Below are experts of layer 16 (counted from 0) of a mixture-of-experts language model. Rows are named router (the router's row for the expert) and show model dimensions 0-79. Each number is 500 + 40 x the weight over its row's rms, rounded and kept within 0 to 999. Numbers have three digits each.
After each expert's rows: "gets" lists some tokens that make up at least twice as much of what it gets as of all text. This comes from a sample of Wikipedia text that the model never trained on. Tokens count by the router's weight.

# expert 19
router:508557536484500470542417419518504506487576499463473445498382454540447437547456545459476495603482519553527504459509602559492517526482497532470485474456509567545487553416488537507500532455452512495446464487482441536509511426394526485499465475
gets: ",", "|", " |", "–", " years", ";"

# expert 54
router:565493567517414527552473460434543527497564532503450557538456545530489457494530533483437452535518516519549557456556545547508501469468528525454555502440449513491504512378503513458479525386510475480479475503470460557482516486378538470479472480
gets: " to", " and", ",", " was", " as", " of"

# expert 13
router:528513527494561526550505453509512522528551487411481529536453566502473501538489498484500489534537507492563535471563514494488451513476547479471498495400457507551491534424476584483469494465506477428444475428500477542515522466393494453473480455
gets: " |", ".", "\n", "==", ";", "|"

# expert 31
router:508499549529545510528465475513496517550527537353524477497454504552495450533518495448529429503534506516544522490569515501475448457498471504457547529441461543548542533354538482506458471469502459513480429484482492569475555470446550505458490513
gets: "\n", " (", " \"", " ", "0", " 3"

# expert 34
router:523541441502545524533490461464481555522561520393504453511504547553509442496506527493537473516540553510561501509586548514465556447448505490402493439460475546534478606418579592430505509440518508427481466486455490568539521480436551458425462464
gets: ".", "-", " (", " \"", "\n", "/"

# expert 30
router:513507551511456487545478501495507508496525473366445579529474510556449368506495513476511453586518566505571465511489580495505522457471540588497493540404504559492584532513542593464458494429484488481474486439481520504491532477456498440472501494
gets: " P", "B", " D", " B", " S", "D"

# expert 47
router:516456537538529583514525459485489542525537427396504523554473560512452437496503554530518460550501481508518465476547525517521526493508564571399502539441527579517537472482526535466486525408492526441431463458454451507503515445489547417468467508
gets: " M", ".", " N", " m", " K", " P"

# expert 57
router:537470539479496513573471470475543575561515527482490578497456562522465459511500537540482505493547578507491497468571543483459510494465484516445498546428483496503484532384535529475441500425496476491472497506507506542492619458403502435431485447
gets: " of", " was", " the", "-", " to", "|"

# expert 29
router:530523578552439458539466453488507532521545540507469511519459575527462415509526544490459460549535572509522551478507540480534469450490533488453485505441501548479512523412503558439487486441445488470477476413445478578457522477415499457448487430
gets: " and", ",", " that", " which", " to", " who"

# expert 3
router:522554529550537521500470462497528499523581519481470575528457548440504465460506579502492445539536514535497496460565565529480541467451514589472494495463512551497521546453513514516488458461488492473451456488473412495494526417365529480452474471
gets: " the", " of", " in", " at", " from", " St"

# expert 24
router:522571558569457552501484469475545560488520536353489539542489531555496456496477527504455413501517576562522519531535577491507494472514539570453480531477460521459521541518510566446472480422439482475497496435450465527513506490417546466496430466
gets: "-", " S", " (", " s", " \"", " R"

# expert 55
router:497580541458497453502418463513510544502541531404475509556474505536439433517504503551442421498571511509584556498511498543534465456452524534456532523475521481522512556408529546500476519499476482478493442425472500534418507431400556460471478527
gets: "\n", " a", "th", " first", " con", " inter"

# expert 28
router:587528543454531493509458421515556592555533506399448515528449505558483445579532542437493465527514505532581490489503555462519468449514500503462519517442513534511530498428492494527440483414445505513445482453448480522432514449489492443490489501
gets: "\n", ")", "\"", "er", "ie", "e"

# expert 0
router:535535522510574474535455518492550515547579475474459574517446481520484481482497582499542460578488558583562538441509503511496515452491544505468544481415461562553499521392510499502443528409470473453490457529484474526506550489449472484454512479
gets: " |", " by", "|", ":", "-", ";"

# expert 5
router:521543535522532503542458485499480570490513490496453522518466499503435451510481551468516433549510537558542572460505543529476500484497515530465457486437491545523463550372553524442456484479542427440466452441480498559463526514369495417427511455
gets: " the", "-", "|", " |", " The", "'s"

# expert 39
router:521504552558553485578456423504524575499563482457468541542482508557442469490505569498541475520483514530581545412476530494468523462489516502492446492463485546540480518454479514487413477387474492423462473480474446543460534498450508456440444472
gets: "-", " |", ".", "|", " and", ";"

# expert 6
router:555548534520506536542454474471499546546569516484427548508419498547517388452480541527547433529549572558511522467498546495485532531464526518448526508463471524496556499429484522518448479405482512463496471502466482543456516436449518469505488487
gets: " in", " of", " to", ":", " by", " on"

# expert 35
router:508568562493434532556465497514583502511515492498478552491442532546489407499495530492530491530504563515561566489572569488489501503477594493449546546472547476521501511373497542464483483444468457494471499488498486577502575506427513519433446470
gets: ",", " of", " to", " by", " in", " $"

# expert 52
router:550496535507485551602458461546500540546566492437505539509433477526457458518476596516528425543555556523519527469498562523529511531489524555469468476450485532544522504455537548533460514413469468483481422495469490541501528472461535471446511539
gets: ".", " 18", "18", " 17", "19", " 16"

# expert 8
router:495516577527492559535466466529495552520551511445489510497430525531464428519475549508517476487504527528580532474511565500556505532453541525452476485442466545593484498412550577517477462478460465416477478494492531509534546472429549461432464473
gets: ".", ",", "4", "5", "0", "1"

# expert 27
router:514589516508563501515433452464504515489544539440484528480417497525487493519505522560519449554514556551482525483531560510482553518491518525509530495467451497483491531413505534486441467429505519459482447486481506576413570484380498463501539490
gets: " |", " in", "-", "|", "In", " Cup"

# expert 15
router:534528549509387551508410459530469560514549482430437513559457542511469457530518549531483474563558512555496512449518559525499486490477517529477524586448497572543537557421530561501507469483486499462434469490437490513465542452492541459450538496
gets: " the", "'s", " his", " a", "ian", "ing"

# expert 56
router:526526585512500518546434464502525537520529513451451549542413498547466482470490571496522435519522517477557507474501556514505497513478497533449490450412494554563549522427517462543524445354465538479514420446449453545442539429488529472459496479
gets: ",", ")", "),", "\"", "i", "\","

# expert 20
router:537473547501462514548482449482523540521555464338486544509451505556488368490507575522504451541498478504542543477556609497490548457502554554460554519426494526504567467488534486481463540430497503466457464500510501499453498422470511450500514490
gets: " G", " K", " H", " B", " R", " P"

# expert 50
router:567488580499420483533423467524520544526497481465486512557494471502487407524528560521472429582559508523562507426536569525510490519529504532428514575502530515506496498377501524485468482491487472444459470516485493563462583480428541464428495469
gets: " the", " a", " to", " his", " an", " one"

# expert 53
router:566521576506510528540445472494500551519529497467480541562475482511467435512522565522526429506520545554516502471522525514505447471491533555476543491430457536537542518334557521498464470494510501456483427423478502527454551420468561465499515492
gets: " the", " The", "'s", "The", " a", " his"

# expert 62
router:491518553498472502537522497464481519511529449337452571561443501546474400499516550540528448506453545517591532462524550540501547462443588576459512563431509537507521505500505487470467444434496496508485468462464502502501569451403530458436477498
gets: " L", " S", "S", " A", " l", " R"

# expert 17
router:545506547485415501562422476470565549517587514490430575527459507526491459486528531535485429529472478519571549456508528551494497489517546528486553543433461518502525511398544529428455498408510527525517478531473483552446518475391550468482479419
gets: " was", " to", " of", " is", " and", " for"

# expert 7
router:559489488531570535572513489446487486584591492486456522508448522515494472515525549493554427550546572522495484459537532501467497462458551524448507465425480567576516564392560522509497502415472484505518458476476421537488543474404587487480483453
gets: ":", " |", "-", ".", ",", " on"

# expert 45
router:528504579527442450499434460517491568501547529442470523512457571543486442517490578471478462540497551504579555476495570559519505454493551496486501509404477556450496523497511464447460486375429491487448477456454549545457504480409480443456503443
gets: " he", " He", " she", " who", " and", " She"

# expert 43
router:558537521509535467515499455456498525478532543415424561491470541510483421459475522406479480496446526577497534465529512515530441507540509547460523497425484566509507531389577545469539517448458481517466497448434464545503540493399516482487491497
gets: " |", " ", "|", " as", ";", " s"

# expert 21
router:532546543531416510543447451495498547530562488512479522512452553512487395497515561519518443556517524581556537488535558498501499483472533535457538537443507535522495533345528581472465474496494457445480489470496486518479534433463559483484495475
gets: " the", " a", " of", " and", " The", " in"

# expert 25
router:497561565543512504487440462478482516525525490381519499548454519471493362485545526552492476483538536528466527519564580508502531508481492540452541462434534529494470500482536536507484492383449488470486475456498506539475539480430496512505451500
gets: "–", " (", " S", "-", " Al", " Le"

# expert 23
router:433597549485512517487498507436517499512490505352509487493444524548509359514558519521499472574549577484506504476514523526475477496474519516443497511450502528520507561434554568461507488449447510506484447469489489588502536465341515500520467460
gets: "\n", " (", " re", "″", "°", " "

# expert 60
router:560487544521525543561454482518513572506571526429463507540461560541501469540496541482484429475484522556553541467549502502484494490431526558451477514421473581537507531495528490499410490428474475477457462465494478564464502445465562450478459456
gets: ".", ").", "\".", ".\"", "ie", "ing"

# expert 63
router:527543501582510537522476454486483504538556510335477491520443492507492362482516538486498446523488577479531516534573553474546480489517527550468535555452525552504487551505521502513509515484449485467502489480463492515496544455464510441444427508
gets: " (", " K", " T", "M", "E", " R"

# expert 9
router:521507570550423488553455474534498523508566539466453546531452564510469466466526550470468460566537549512587530463531558498556477480517517473486465461398511544533522535459557510494473504430447516446460472464458490525463541496441516433440492466
gets: ",", " and", " which", " that", " he", " who"

# expert 10
router:502532508560559551527383429520475588514522460466512511578479509542473479508520574502494475524501547512507518534525497500520445492500484512456490504419477478502501499516510476465515485442514496485486492510503442511502555446389501447463546436
gets: " |", ".", ")", ";", "==", " Party"

# expert 61
router:491497517519568476508453441495464523568542538355476521504440509538455474576543490530512483524519530542504555486549528481497482454464509499474506535484491511561510508437523524495489444485521491467497424412496520527476579458368516432481471418
gets: "\n", "==", "===", " =", " ==", " ("

# expert 1
router:511538557467524452477506455528504475484513482366508533515420498532494361527496575561529463563485550481551478478552548517518544485504509559535516516434456540482564468502511528456459483462458502471485511483460478544475545430421537453493452509
gets: "\n", " S", " C", " K", " T", " D"

# expert 44
router:571549514521516522523468473471522517565571524484451546533401502527521508560516554497519440558475500559496490447554583467517514493510544528477512519435454534522528495396502500516537451430484459472460473512488452508488580436386528486500434458
gets: " |", " in", ":", " on", "ed", "|"